Weights of a small mixture-of-experts language model, trained from scratch on English Wikipedia: width 320, a variant of Adam for the experts.
Below are experts of layer 5 (counted from 0) of a mixture-of-experts language model. Rows are named router (the router's row for the expert), gate (a neuron's input weights, with its number), up (a neuron's input weights, with its number), down (a neuron's output weights, with its number) and show model dimensions 160-319. Each number is 500 + 50 x the weight over its row's rms, rounded and kept within 0 to 999. Numbers have three digits each.
Before each expert's rows: a language model's description of what the expert responds to; "mostly gets" lists some tokens that are sent to it at least half of the time. This comes from a sample of Wikipedia text that the model never trained on.

# expert 10
What it handles: Noun-modifying adjectives. Adjectives and noun modifiers right after of, in, for or and, opening a noun phrase, such as various, social, food, different.
mostly gets: " food", " various", " social", " environmental", " alcohol", " economic"
router:517507607482511462467483561506532428600444467478519547405490508533641471516500501505509490422410416484451534433475494545537488532420505498464541486528497534463484487497516496567587512477536547490477542508475481479471568522474520514554490433478503560513467537589490499446448375546541519459601492497432510495465540555492358482470455489526502506500600567472437585456589422535553554404534469552556555504498576439548471470564605523534405510539514542479490468449547582468402524487487506
gate0:507537486466443437436538462473522520537500525511410415491572433531446400433494546487494599546474542512483475561534530548555565487544486595489489487524476510496551455399504591488445568453546532598476510543539517556506444433602503434484463454511422477440493541560529490571537571569497547533442592539499436473414428509499547502464474520604521569537576592471552580439455377435498521523487508438384537466491477591486468552536401544511439507528576499442533496506495438468549504506543599
up0:470539556504547515525510486411444504430530466523548438436524455519358579524493565580455401576523538481524480557469462572539490382422491497438497518497558532508564593540596527535564556550488496529486554434522512459426418527515445473580474530390526521426477491513485421437515494436489437381519461620464525507552542451426519477422558517486564559455467486436537474546515553609472555539563464436521510458481484484463472466551521544534555414412558476478463489522534428563492537558516512
down0:490539537527562422546444502459472451437456571493466529502481547534437478505570510566587595543500498521485517456538440492482561543478472540571541442407465522501536447468557567557484551499459533464447558422515545547438535447467477440520507510432453443459485438442473486477565644456531429563429504535557491601593505438405554515478484487433454486514468507632528499519474426536495511585425509558568510546498488507490548391497522376454555473477473497489313508444455488360465466541553596
gate1:448485608480484577492577533593553524478518445408595562498445558493547599562607490458497460482511471497501485494462506574578486599470448534523507488489515490486495457538439470495464483476491518599467504515593480548518592552502543432491515480514456527551546478550497548445563557498546475476524437482483510558517391476504475515517465511483544519511523510497474497388552569450504509460478515435491531555469509483556434541525496444433578440515450459527566518521468514544492469437464543
up1:474526488545431609557505598485447400479551478442476471497554453514476411529515514614517480508553528546540538446517555527391597443557351596429530540466465508522467546520549541469498454455476505554488516461366506408532483477530459613472505600481517508458495460461510445520484518435539540519437493403538415490414505561386519495534498443439532523442464296493467456487498456597452478449579518475505473468501487428554531530476452445463447456554470541488497512508493532500446440509484487
down1:436423399518461497567407596480499441634525474498423490478516512487564483406526569468576511445467553482491615438407465422493565449517433467440487555494490485506478561504489483499558511514458544502493431470413593507486577416492477487561518528505447485385518458531484422480551420508496435508437502537442399537477487543417457506500427478483554488433524497445434464556449484595510474573508429494516467552517514508555450513474531498493373507499536515443457463490498459485584436462530529
gate2:412464519574551533495473562520537451483552530489419541560431509417537453632515469475498531469529487560524514430504452468529449549491561499533520558512455441512494447455525550512520594471449476535408524589495475393530545500487575478420532493532542555567620605428462466502538525488532467486450448397593495384592549491586434497586569524523490528358452494438538535498604557526496538470493498495527470535537503534503496464483480386487551494471543392515524542475486526397399506507493484
up2:491491519468515437493508540502550541425524415515506481549517547572509466607467533449409544521483534588503496536456521464412489462490419445582449512551486562456454470465535519466447490509454471433494572506470446437559469564436504510466573544619466499574560512566564518583513549495484438556530407520548510517565515422516572490484506395517554490598511592644569384521470582499541538516506482496479422524417468497440535518583486412515526442534496558436601563568567484485570471504493444
down2:512555516507495468569521524551549453498555539522519507551396515309460496577545478480457440487495483441535586490484549493379553528550509484608509540490564488484481430463477608566472466539544510478503549535441465459565522562483468493492558468523623500397368527438562551514491520462528487604530549525543513499463464452476449460476430561589519538539398516452488528434605433478477592531514490468492470544561476503514478505461470501540588467506453402479558493571435524508387536542441510
gate3:440511546559447544517529419544570531519522510432537570534493573381418490516458444467540485458434457558536507469599508480560534515569522472459454500494441443547521465485528476548546411532502503582514428580544520423514534473423553504387496471360541498494553507461536533579552488555506485527550560432450463447590534443472429479549420514538521685519407452562563531548489553472476553607528506503402565498533543538545582492575505500462524558530473594522465427508456508535517511575621477
up3:399560539514562472539582526512483599521521525461491495487488527458471461411464612539490419559486497553479538501460472479445478476555491528570538575502483553443538506469487552490492458477502537407528567567482503558468487509442510443546544517478548498559420452460459509523456485397493463572539483420483561519518431549461557452552591437476543438513493502396484503507529445511521561579517465525533560532572440563561535456384599529490542439411515443512479526522388479454454394477525493
down3:512488521523507504500474527491487516482468537510670398448554470511536479418472662422535491531460494512582438444449420414460527457450460482461582568546651488453532512601560454383486475512535512503546476444561522479465476463518410555518436485456495477570505574500460534497515331518507558395476442504458441534445526514521454492484570521465488508385528481557512366512528519551488406529524553480541472492510551501472574467588459517488486518491557530441537573536497478543533475507534449
gate4:415522593449508522454473497563518519563505520506506561417402523504504438449449564513538500453566455476475530494475460511496429537462486518511500512453453501538400553306538478483569548509505536474444418573568492441558479515429518474517522501455529475482545515615513436470482447577468489475522461456402505534527601485492466402456480381539507685507474546469436511463532509499440448456498473631533435554467481458556482492548503452452468446489483462472490507505510532503449469432583482
up4:483516444601523532514466530467431479457473495516457556543613447431441661464601492437441418511407543447515478470505648482530562459501565542524506521594593492471588501559572483540538487510500513543422525427461519487493562479545497511430485444489443524496560527428441562534424480557554515496530461494506522404451556579498464535560507535481465388474479439417546507533486483484482403452484498347414544352500544585572469574538489509658508447505553460496508460465529547510588518528516528
down4:550519448513507440480502481373516517425515496452563592503479452427556526602543459502413498549494509438486513579631627517480495470479472518498559549524518487424535479444569524632373446513548439508443591542535492479485521533559548474407478536548501515484501440496472523535538557489555444480508528480537496492539466540410506499501418475544465513523496487538496509512504500455520643506501536516469446476520495686503443499446476387413506454443439520502504549517537510490494461396469525
gate5:413592578419472492522507408585525566513530507592446491452520423548475478433552421463524552511465429483515504507470512597456536555534549533391453474518416528519458438490516482487456449509443583580513489463502576461533506520545494456603449551522477498495543577496469543463551487505520567512472520477490508411559556509550396518513479453511511533514476502510612468486522509503590443532464538539555506468561537524549542564597481527496471517524623463502597448466581585441479450492453563
up5:487602514551543572491388458611555556444535547497415567466497427476469470488615491522483531512525526461523467469521493381381521532463511443601482478547523513475432505423448541465487537542460423540519519569465420438549484502430520500567547537511543538472397499542408523477487503428480471533587487437496500456535488477581510480476539450514519470443520493495476591502663559499499532473495560518493476516500570420574455498530497487477521467406650488458515483567520501474434552440417454
down5:403482584484460480453491519505511568560492439513578506467496541511465541456518451652530492433530506511536459461553523544530506420543404498472552464524419447555449472442513423523491437550558508517550536468490564495528537545533437543546460516463517460557481451507493503514441463501533453574462564479477529453533497590510611462555389591593475570577493438518460574475507385548543497493606491518466414495478531475460533544462449479492480572490492458508569542489517447513568413483491483
gate6:475541555438505496542511421504477529545521519479525481461442546496477534575501530404459554493439512449459460489496467565554444542460582433408386495431456490411497553594551525512459519501554561395517570496516503424454487400470508465512485461444488459526589499479468391499500510533573496539582489535405512426591518426537446473611460472570574445495470475491549490505582505498531511524513547574513495516528472457420489540538501560510466474399478590455544439526455470511430476559495450
up6:547463497589497479488513563485509480486418489516502553539544486465546520469585550516490472526500485540501476481471574537531541520498508513453514507530510461488484644535521566458469533538494488440440488562556541451460569580491503535494583614478548498605480452468523553506654441470507468420396543467461522488533439540453544525452536598483451505613537487547407522508557554599433458471466495367572531471529506511496511515469465413581553567492443438494512525504548450428490550538494543
down6:537469498546466556472412513383444461467559538466518502500531532516501367491409459592499488468432603530473451397517482442486456580589485584402542570459494533553538519486516486576452453567558469458597577473512482491518513619479493458462543547479507535496577516540513425560505512489550474380551618488471498447471512510573558486551541541549552501541497549511462557458576508441521539533467532470519494532570449517433414440489556463490538460548517529495568550460462440542405471445543591
gate7:466545468500548516515501515492519444541547514480476579496485518470484477468538503530529451529480544462524558526470462462493412449423443502457469479483557535523468517421527567550483538452493481477586543545502555508475598494477450589459508492576500532543511444584521472521514543545544493430471480429477538461496456539505501479564543570519566564435547545553457478537588478487407576434479488498549524467485498529624512484446537552514522504632487493458538457517480574505365466485517475
up7:526556427467523495474522489587531452490548546502467567404529482554554470413488509526443494461443431443528470512498499453545404509375494492493476480557549519501438518452525573548451555482525477530481515477510561496467594530432408475489586450508470465493506508533577518555490498517468522500404469426561589460480416554555521538521501620497582564525519502499456521548538370455481565428435486546471556454473555553573438460477542486565477526520476531624529441511556514420421464510559528
down7:431468460359525497495504565470525518540625449518449476404453551577529497475474576550581481509556462460587403553418543576481494521499530552541530490486413481473446504448408521415545443579527574551560543519542564548506462521520509421592513487509459543405414522480488441446494559516497490511421466490601483572551425499472479526445504491521466543529473384437575581526558491496505608485427419498520411509591532514430506503536553574519420491549539457542508529461507485447480542498481481
gate8:547490538406459465476517419610546467537497496463490397510444498491514499544566483554429549511401449497576384457486414573491494453540551462539523348506472479564459471470558497470589484563499552487500457573574543422461485471484446527524566509498530543543529511453486423497542529589464488467476427642507437542523528473445375540445459536564496578446521500491508455434544478528496535414461524553412508493403593529561533519512565566446527455496552474465410489577481496523522514456486465
up8:468474484487587518478603502529534538513447559457502564525477542405394446611475484497519489505534507526533570468530583428459508473521539597492514520535486534555463534518456547482440502490569470515491468509487441571577540497508515576433428550502482484497512496433514489524527481551502518408497534460501510528532399477548604525586445608475540499596549442445525459543509554422545417509517558389466491435559512513467514514457512356464557626479522502493448554528402595477539501546542598
down8:495502536455526486516526507468557537437489557443458521516466500461455377628489425596441516542358528468415588497624465591443510514554469484594532449469503465496487566510542533563464498541537355559459550548530503521514564515573581518496488606476489566482507493478528519557585551528457537454507550467532466518522457435484562491484479494496506577498479487557540579509463533508533490610448507454406531496527414579538393405489501494513589414483504573473526506499462471518539534497552474
gate9:527561553484538466560550591434478515532579494598449549424465491451503505529544572480597525562479427398513518494499542547492487485506534495575559535455486496593563559507418467543508499458515528499546406440519470466466502433525422551382416443531411438458540510504538463549510562526393439540528507585533518674537554483471490593445502515451514512508544523562474401527526556445483553510542484503527519501525571462576477471453539587559534542565561448483503480451489532452428514533536493
up9:509500515501501486538618528416612456544522461547461507581525505557521500511503478491392455480461462466449509429485516463534531574593560524542381435469544478554510445437551520493488512531405467447530462478456515450420497525470473558494443422476508502523573621596500519512424478451502563497594534456524448507540546565495567549428514536549393549430533466542586508450459600395481497461477532442473565403515483530509490483449595510565410500577465487423519483466526521551477478431538591
down9:456599517459421443559442579471414457534520548526460458571537453524532481445491484530524490567566543427505430488540479493551579467562475482449396488403498424502540548451525595477463531362561487438593528482454507526448507427458427464539525528557497549574559547467560498564485472418497426505540570517579497536465429452525505488595532476423480463453417530546616448554527432429477528516540515537582508518609505483480573638473548537544558543511554494457547456493448428547465547499558488
gate10:507533547426441526479485538440573467490454557524458449503501545547567571471559482466458542467437448435500470489458484451553486550419586507516482460499526464507521550516521467523529449485537527499501513501467551462434437480442533448521482494415558425477469422453517585479520517477508500491485438469475635511467513560508458567480480573499526554501533471508538536438512469409546545378458575499463490412512522531474493459561512496437444497538482503507423403446597460527523541491487430
up10:500522554456476538404515582413524487436518553431534400543501441540543626468520589439517412475602514519437502470477461441579448485536476573529502592568382556530490445506491477483618458540537559483470514533500493475491568481453556474527537519495538523536529534477437504514615472546506415457448598610474489462508436559562423492470487542568514535536443565387460565507531512562450517439520499428461464503436506571477503430468524414534562531510447481460548518489488464511473495420519478
down10:534470488553435558413546479446482494485522478538531560527501414432478534471417498525573479491525439547521552501442473536476518383594408431480453529541557413553532489531485461489482511528458417545617410554508568553467485451514422496547606481494562507549507509425579539477427524523486550454569437517536535505543396448565431531455553451437586586481529581386580489507417441534468575432520559491487543418498464488556522408558527498552494496496492484541482477461532558497494560470538462
gate11:499475517540526469520566498506410565572510455471547534404496419371537498432434431365514559430527550535550505541504500492573497524505477473468402311413512551472610494483503481502529505513510491475478611423548539480450481470450564531507497444548370471441486553505531572569511514463500512473525534441525503531508503408510420588492531444440486470478474594404471503547599523490572537463510554467465537478532448427476501520577484553500428501464496462571494446368521515595527439480501501
up11:445484525495494547581429477492442534521424536535397405432522472507512440502411481461499476514493531481499499481476510428550544541523559470505369513437529546434585502548480476435571448536464523569552479428495461490492561462499580457605468536540488478514471552440488525542556492537510505493443532517557469465491488517533389528559467404546497450550534522350534428411575511470442511472558457544414516514505466398519446472533526568497534563500542520544516432424494482475490625473541405
down11:472615438492475413451465503485399560453529491494554552515469415449512541527500511507470433502453457511518455461463459474458531426459585480609454506535592493456512661498477457363476536416494526499473414503542543576482580446512526507499527487480494519520412521532468499529499456566478498545504450614392485561413487437514431488421484504486519518417475523558555429541410439533482492517521559482632511529484518467485454442462479547502442520538452506414523531501538427474624476527512532
gate12:538513587424554429451523402531512535589521439490426430459498483516475527523528486499525536474450445477523392564552419554485486545426518476545500388422448434437462424386538520482487577494500497438440450502499461543480549521477411516519547584505506575552539505559541468439527479496616547497501489455489478443532459577482400417481494579504610440478568546508529492496499567506510556481497455495523452480470532492559490478498503483436472564463518517448472565501506467487516429443558423
up12:478480480504479461613513400547502439436559454485564522529587426456481523466617445476545490567487480513457556485519585422455476526502487488520483594493499521510544467528545516506509487483487528406510502440408461599542488522489440530461539492470515542551500478374566578528544469472487530557542504423531569476464551455521491556489419489492555563576481491496475538501522532555618545471590461629405501435505497420500529514467472511488459506471384516528546430449362551520444514563453541
down12:481594454536424431539422420428496568504530545460502500494473528504468487549500499522547515453365642444430551546441462489487468430514534457550527505543522498497502524485499554544458556546512392483552465481506529552506570410533523495543518393469492521573489446533556594446541543483552455543561537491502470502574418512541502469463458497525485438532477498543547525500510493507451497578403522511503472602522463602512399463470383495475459494585461554421565550485468456483522510554586528
gate13:579411490492525465476508442417476434513399460377479471491467496563480503558497509539470552429468467550545511502537522515550544478502554541477487460428538571465495522521501406519569564546443538501430546509524537596466504490513521538487480394532423490435488554495551524438390390528395429446569516515455474533495557502496495532469541401541504583494519486560542473416549559542463436474483495513520496550491483533444489399553473492475466641586493486466552490484587539492555580489478450
up13:522499461582487515447481551507541574514551464512447463472450504488445478444576466529527445519539521510456528542532528434512495489574533506522490560482449436459474489442554558450547401441432492577478525470439468520468467602539491544541435517537578546497464472425490536471519514495511549457486461494528489505417535479535501474473480588554498533518464538447563576451512515468599494466549493573548468486545511478543556571469486559459564445434409540514569609519517395465459448564516568
down13:421460521480565382526464563425594525484502500536478483466377506529523526508475429500443573450437533489490508519493516461447413533462603509561470439581497519543471494522519529669504485688464457526440489528472509542598447596409464516498468415472529484444576511509574481466520597528503488526446652513560516500489558503437409476429553553553543482546512520497479543541511476457509543552395407507521503481449536528572405601507402496402472415550531525468472429491545495478472559484453527
gate14:565403472517510481532452398476463537408462500493487515508527481517568486518527428427505441513444415492449522586528492436476484538472478441525508490567479466442549553478407494513543489452581449483466583503492479549455517508459501526492543512496524488486486452512456607384528487421520554490485461478442500458422466490521466451528409610534547507616466462517411467539499507554531552442509550447528384523519505519581526453522515466442567479423416528516494615531458506573471483551487551
up14:576516536419579438440505528512568493641483433439550487460453476576534556518489480466541472438503413508492484391396425395479613494492407606489536476492540471436424443501514569473551447454571430622461512473492520416503554516497483452534463414464569514499449508510449493394566422562560459386532528504591457531478527647485474544550539495535517461552579532653446450541494587547565454473464524423606508479541482572494476519517481463546526567484487470525456454502585464425485546536517553
down14:444424592488488546564530506484509495488433637392514528457501487514509487575557505492490522506506491456471554585456464548448552529431461396444454485403439460527545616486500515439562627475411510468454438494397572432480491462508509511544610500449462498554537542495450485531530569381474403510543495536453517553543493512525516463472480419479520480460437537519632426519480437551519552545473569517492508533519477496468505559472450467463495506490487546452550446472461524464551443532516446
gate15:449454545533576441521525570467510463463501551484482477434520532635559496512554531533528575519504390481424466482547444544519532549474467364437499504502548519486465517461477450547525489516524524516472580386416596407457444450514486508543428421544512468487470455410526446518375472422467513568517510397533534416499431531493468498454561523442530383476466468493517376462527348452600508478483494496532503510482503453491460418504541583525476517514549544552420541507475541505518494507406508
up15:504438463485531461444513417474526445434565448503557471462513549510556531573531498444486464502509408519504470496445509501617514431546506375489520491499575592478601511506514546475498424499565572498500511434460574460461531492541537510516515544569470463447526547517555500530429405517457502460504513384432468499493500505495515508466539527497500552570484618449554551425522492590430531503472480548613433465461421521434459556511583512527404650516444500556588460467455509514472510494523544
down15:527509510485558546505607401600555544412544548456432463485532531493504531590518536465459451501523379393538501536542529527474472548541484422522494458489441470592555466475485519503484536577500563486468482513382504395429435593532484481580544469576536516518450387505523462572522555463487508475455479498454487522470562476489499489485485510497515451541410453454500484497447523559533475479432499498432479457567485521493494470435509470445525474488516495604506506472523487520516495552449552
gate16:505595600424605536586454570521479510656508446533540525381526495486547514549458421458468567449489551504437471504465492428427505475424527488415451506523482556536482533522491462463519545503514530510465396505470444507460417492491482488531488414440456545504449557536495506452498455515571495465531511394528545455470519519518398500431510352600483526476492515431506573424553505392511441537477474485484556511433548405531535560612528570485560512508446491493501572548499522497482479540514465
up16:465542507599488509494422565586486519485504485491460507510599552541477430467480510511511598435483488422476476497549517511547557585502573515500376523464519448503444388504454496522481438526511486470419470430482523520483647512489545508472491473450497481515452466590442490527423421490591511449555553548540562547411428569565465449486486491405505505570472455424416503491551577466513471488542498477543505523549518459542538504527532570575525572539560530558526407460474577529488535557446503
down16:457469549471510566575533566485463455489500429488497531549453560397500535475517524524511362556500490430523528534594546575521549437494503550549490551406501520496501486439554543533538470518604484451440440433504531455392576558604530518534559550500561505505436439528498452488543604496458551463489507538496413525408491547448552501429473484596494390509465484507521567548436490556495560479566479486456476478514455583561516452438533402489501524543534538528513546561482510507619459536439565
gate17:504501443546569552544578600541516438547483475478489470574489561491583514536537528451471468463599568469533528515419487564567512537510497535486540503472429513469446548521420475530406501465452475439523515479550442453633428453497573494496510476524407487512497505485470480466445507540542488573450487382500441513427471521553589464431560584506422499466487585461433471478514544431474607431490510546471512542534531527497513557405574560489468565538519550448536497452474523512438577446564512
up17:516589498439516503516502564576510439520431421539439480485487620429535513532509515474544499528603527519456473498453519544470570548474456494534282451497464496587485527468483517491408457545488473574470484482502497350487547548481535497559500494588581418557411472439536505535575501575547435474416544548450491490490442463548515572487423532586487541575557476500520507458399618503521494511429538460441547425555517523597435555469508572485508529567587461472490480492483543495500501534540441
down17:505386587608520566448438470497478489552465575483504512498538436434410477604450493452463583481444456469410535517549571439498527510589430519490433554518452414491445576426545466464498591471462457583527558505475479542534566514507549439435472505482483471516547497507456412557528590443473445504551492482477486517437485478546458513504526464493584503506495496540535435577501478484485527510469468542532475453504466465506480448528508456635559452464526593489472593437561540473515456576540581
gate18:545608498429572440456506518507590589589521477534448550464383493525454459546491456504537537514488470466522489517515404462505490468498483478544463407502557531537466567469511520517537451490512488471520512436574542455510478466410511553559506578493496544576598482573645510438567620495505500517478506535463543451565496497542383516513508368490531562501488534518465472520536512485575555541504549505502476543418475572504494456437572483504470485467532471496561581537545455472570472492602434
up18:474607542482529466488456567626523444536463412480469568464486570437465423442459596512507503464542515562557452496508570443426533483461562500489602504552546617499427499530504462518478531465535556576526442491549554462578523476540488470611511458427496409569412593535507484558528542593451504465567467424542482437475509479505386487409512581438469403477513474511415553487603466470485545524492502536550527518413483417498465516590481549559486427470480442620505487519419604432528431529526509
down18:478444585551464516497488595537501560622427428565428520424506535479507483497449498395485445482477463567526549493433490434461394470440582543509490448488529582446432532584471527409452492441558534521564552479473514525564476531505550536512393470508518456556462547532488489480398390588475561496505539460517451575595433545537463576486607486433485498494577532479380506504514526489461445476587535546540547493458515325487545448537542565577514541454478509485494475434413542460371502492482481
gate19:432534526457471530550464506465570487537557464509476398443516549651545493529468502499539528525519541478516512559518425531509501553502500458532510496461469527513502525473542526520545570519473556463546441398369508476542440482422534429579405542482496467519519465523556536434521504519516500484521500444457511604524524426529446478515406487621581527536458482568477474501564534537535498488507478578519436449608557511472550472507556553492434420465538481482469475546483454508463499493642503
up19:424429494397445550465447464561549452575547492537496466540533463582478466414574583461430431433474430507481509467497399530507553546484464493469505456464532488519521464417526454549511530542398487530493493490595498490501474462452534475516491488511410565461530537527458420470530376400547475456521537529431477566451547530496461464454541444560511488580561453501494554500598427477487374422521395644471483511497577529469479491560523484502505504513567495515511434460542488492433451551522454
down19:447537581444549583507541459597438516560507458556474476515497473556512513415463561468580410476559450547486483439487465521501516560531537478517465529449540499561502495427436390399533448495554559443498561521549475510506516509488462469528489462485464444625464487479458647459470527489466496518424510533460471462456527497537487514531566499551554502543563510422489574471500506498463421487535450524498516410539506411475561474543461543552453563498517415549529551442533537497469507549450399
gate20:472482528447493484399494520480531539506513539552480616506532534409453526485475531394560561467531504575460400480474444472448444518482497458425559498537453560515429511485467381515464457444514420402468527501505502484422522526497552502550435464463429526505464599476487446423587496501566497455497511397474532501574580471500460578494530517493478513451466539468431574450580625492473539465474512473524498520468516505565505477439454443444529561485461534442552514519502457502473478502431455
up20:460541528428522589562461480510507551508408539491558575477506493516509540519434514560464373486498429510471573436447537400386442531444596504480506540481531529450524507594430631522581482535470545492468448434484535470410482472477392491464444480418464469448519598492508540482542417432498557498570460443444396547484517557505460478538494429445458530519401500431442442532433485515397553504581519471378576524544467560483547508522527514543571541464473544503536507523492565495483492527547554
down20:472484442560522503445484508501579430482581573486541536543451500453580519580481479521513497499573493486528528591503589471472441529472370470423482576469512485464411607451523591593512523530509468509455510603485468481510462496470429514476513615513585470409557474504478609503564626439486495435499505450507513501421391483460435472492456519560452469475442515503385413395548501494537615479485445495468533518453448531570512423486489472572516478452504563587536484516435487406473493399496496
gate21:536421467450433483520531495505530495560481466508503568475544608533545489536560513550486534492502455541558474438514461483510456533425505531413475566442502514594489408456542444495579517453458497576531543580548517537590536479546481535494425477496542582508593531457361438457434497531527493472560531495515458407542508568478489444544454540614493571433532458501446535476504548431525516490518536470491557489410507474525514508556546397559526521568544599528503583501526512467387482437597464
up21:389503529545441537489474513468445522495472511535556488548426425492499520511417486574429445544584527539517541526484482536443457529483449434538565459561440419548523515495499490456464456460512505563491528502482449526577516400511588467501555459521497492426542550463566505526472559556472528505495493432414458513595447501528451452514580511524439457428470528493578521505509447516510431500561574531497534517501444523486499494529461537538514489513542522582527467408505570493520433549318410
down21:512573496547496449586485483424567505490523505473558482528480486420528531535493536462581581480474516471437599538439514500460410512512577441504539467611550513576549499428489461718477425468543483494399480518489561516539522503508517492466488562533489501510541475576551556495502504474499504508504531574509485497526489507405544447506400475449499549624513514532505499572485493453545464493444472604458492538440465513492498548452463491428421491498530512459627371489477413469556466472500516
gate22:549446556504572452372455531525510464475499433430456461383454552484603408537483550547489545495498501479443508547506524449558459444521515481508447420462505498474553511520486424506495664525481468516577476471469525443462550451471440462479549421599499521503395499511531518569492531571558423501522468466511485485439621568442538496493518509565477553467527642584463531415464505527463559514547447530561464582537497512540489487524541552474455536549591544495510535448528454416582591535457607
up22:628512513527525529552442487498488539455543532468519511537485487493529516473522594554539511431466608514503615476451541435507396423534481477477501479415446502460476489536530535506459599516419481406533476561396459515459473480472559578593416451547526534540437488546551478595596495509504482454550544496469536500445477517466618538492507472540492497469454542441480538540476561536572578552459551461577483526475462547503488468606503488431506445500459513541506451464517465444485524527557539
down22:541414454480550496368529529480474452453574448460543562541544539610584501461556462594596599523571562459540430474557530540564496490465482519430469520406512480493492563461564473456456534589481484520515429511567591540508533478485414510535541508427415608479541484506515396463491483511575443464422463504523558435520438471421453474447536490492551528542541452518521476577453500581492598473427369430510520394467484568495474416514516493474511487403505547558486501497514511460580464540510531
gate23:473520496493432499376615519463478473482443471512566570495465535459514560548449521522481499489431581522444522436439564438487507423455573428554459511499541544564602464475479491555526532505559416371613542526523480580529498451494491516464465528504633499564467394449607506505523475498520552519480572495463506412463455478448522425463522450455443455469511462434449528403553450549417473534569430475430531543503562534455567554520558464489518476517474457430478501524471536523564558464589397
up23:536402497506446525546484509413472442555465523487532553509533510457607484440563492521547566512455427523449563441523527459453466521472477373421553432553489492371586566543513557442513523489583478469501519494420489548395514613516535553412516542519503476498417497511525505500504481462409579370528511464554518452457475474465523500532485590505449424511458434492444576564462479572576554469545548478500436486551529443510551457446449400471516539460502466507550509452456537495473476528505512
down23:482465520521514541444535510553609484542559555640526512529494511486493492648468481446518500506519550517485470452440491517397450487605475494507520499537427592505493501497472482566488483498430458592580591555467466582581562577528574514535496589505586468544580488480475480450487616444485524556497365431558542439437487492424498469558549476512472491491468457488473513484463554504549547521480531435486558489525432561487490477438545461502549480432557509541420575476522500497573512482506505
gate24:449504592544483515557458518471440515503542528432411518422492552578576443466574463511493525456425513519469549461504496499497474600501512500478495536459438457426419539539474455535520606444341495559502424513407529564489546579488499471550491433525479532499442446523446470533487466456550492461463473494462514446473552593458600463423496469569519568483402484533427585517529558456513542458478419536504471495519462546468483535501557490461492405486466524625487507485490538486578523463538462
up24:487522457469495557523520461428487606378454527452612556550473499439448589640546477442507526559526520487532581506465508528541511532535560496518384432479512483542487481524498479529455422508502481474580456485517483506543559422535503459407421501450455518478472514463501523468502532555467544534590487457466404395496505425443482500640420501469502465455482560407525423438520452544494624547553498497429531543486431463552490427504441563538528488622409501445465491452467518520485446522491529
down24:488521492506473553520508423562522471462472592516561555426565574483437513536512539402518483509436468506500433400453479499333522529497478425436617511500449485553542496531505440485507469378537434538529633386470549522478548514530541478524491543442525492495484558451514596393487509466508534501556450606532535447514464566502448495583543491475498478477519599466527485471403483465466485377583567603532546489464486511466560519524474477549485544454563495473491476520508430551503460503542431
gate25:495533613454542411455532539598468445470466456353431419533523419491505501471549497564528586508486530546549494469526501491413467504528481530494510387572487538487505466460531436523472414538522472544454459516432412568560490538615386502439464511508555511503542387496519459568494369471546460582485526463523519542472445515486488517560440527450513579524463577501444482486499450462518569450499475484474497498515577535574555438583498556555474482452522520450524505545552523427430507480457619
up25:480466550475468451443545418448470535538387495561524431428569429420455510438391521481499375508521501494487480597535426579478505460459543511417465543427525541527476478451461565513556518499484505456461562495593461545484514484534506470509507452464453510477462458477483412513474521497593446450549539549491469541528530543508481534504625439502398453493521466515546453513483388534562427506480452548415510463482483425555543582440508505424437517558431497476565559554508530628474506505576515
down25:510487552520478476473463563578459452491502523413519590442500491350569562463519466494597436407490443553486457500632529520570512517500474644440511623411542447471463461431478533523493549533421446448469540440552477474442512493496442526440444545433458414550406457556515536580499548469486493497445476507542516513491504562523570496431509543451452447516475453558356509480466526416514507443456488491524480482510488515487474522465582506574465537555502510494582468571501498550474427532546465
gate26:518466532467550473532525531518461408486555424496510458605485611471478577497532509504482492442498512613465499576544550449551415498504558472492454542540532512479453563573453551501580383465531463481547457496482462517452596502466566477454446499560439535596488521452481453431499487557547521429546432479400504464457500447460511520499456500408492603395490556497467385468511449387522597577401539456474555470409429493477494545524486536597452508511479487429484577497462462473473524529576523
up26:433532500401566399513550464536487459490552482461521484506447518497441586522476516478471547479459427532538541545490543517444486498506591527553503522440547570445488438472542554452538472554454535545446446566547582559447529489565505453429561541503524534574573610499651559485579513570540499459483443456568421492472441461469405589507444515509425575488539507463517496526588453431534514489452425514491519502442530597522547433656454577473544507507474464516507443612443528457537500577507547
down26:541507523492561516456462400599487502526511466483586402508499471462554496472449619460441529492522533546484401498400471408545477444435532457498580489543587554527551554476504473461440517456489488539524540545578554464463530484499549448424451465454507406604596482533398642430468426552506587463481575473467483536424534493557470570522564430390533511467554500372497533495508536479483451487511528503489563526527572455399540513523565578501449582450566509538484559460500477493532489515497463
gate27:524424508474515416504482494460471389443420598479603505407536563542571542473557475513460528531351472505486510495517497492506520541497569571520458495393535550424506447542509534516524496478495491505531516474481500514412495503506435518378431531507589540550423590571447542522487482479375544421517511482495513517479533515520484536456523483552513515488614478596535455451495418420509464429519458541499516555508450469553510496627565522469432495540431537450543417488560587442533567503477532
up27:536580544466483450475480491426513456499459568434567559522450504457563530463399510496468588463433547534550533510486464467525429568522543537428504555494461502483595498512454498540591451472545503405487469541544485520424464554457388535419500470532479532606531511609449603523527481494502451467426533450427553487496505533503529493538419529564381573461555536545488467499454398417512512500441519529456446534555455555469417519546533557500451388515560497489508502381539492493526575479581531
down27:491414468511560560469521433482561427454494545490490518556483416476579489539481588492436497447464516535580436545479433544592514446534434478469419573422494490388563527494431525356426499469477433437600495541489505514483484546553444420523464470432518522440428484525555501539459460521429525469449501490467439524478488466536551556480523538503477433461528428417541544461474488511563427505433520470456456574485400541521549463532474471582486560398502418504545579511498533530493524471529513
gate28:498494378490542339571585462469505475446504539429491501478423514486583510469490421562556440424550553421558548497436548499594516477530536529454534482508560485510489565417499515538493478510581488459454476488596459605453387452413470496429554482451402504566453540463529603485484491582459529495443506483527450506491433509553526572482537547512453468561551434541405442524525433589575551527535431490576432519489450629518525451415538574570517537624552456490467444447491508445491562478522588
up28:550513523502535445544439456475507524527522546402569486472453524508474526502483489441483472528526470408632538532520567560492487543443477511514630503472541488539513504488477582471576456521543511515555476521559407456616533440443537426403473450445476446554521602485489480488570535584468510529480474558387506496436472498456443480421418504532455453585549516472500519436534478576577517501499487466519540522394557471492473484446548561563597499641610465528526560466486581474438511489476441
down28:485500530559495468467438581394457434430480583392522616485500557427496494453469555507444544530433532417455538465496539474474518401497496523523523550492550496432526620448419542428519455430503450463427505522581417543462548406510601391500517441438532542474390500484554457483545562518517419577526550604531421464434440507463531517499505536505505393494508451524479610466501393474424506672455481522549514648514506530544447544461392505534514565451507540552454536491461441508475528534512542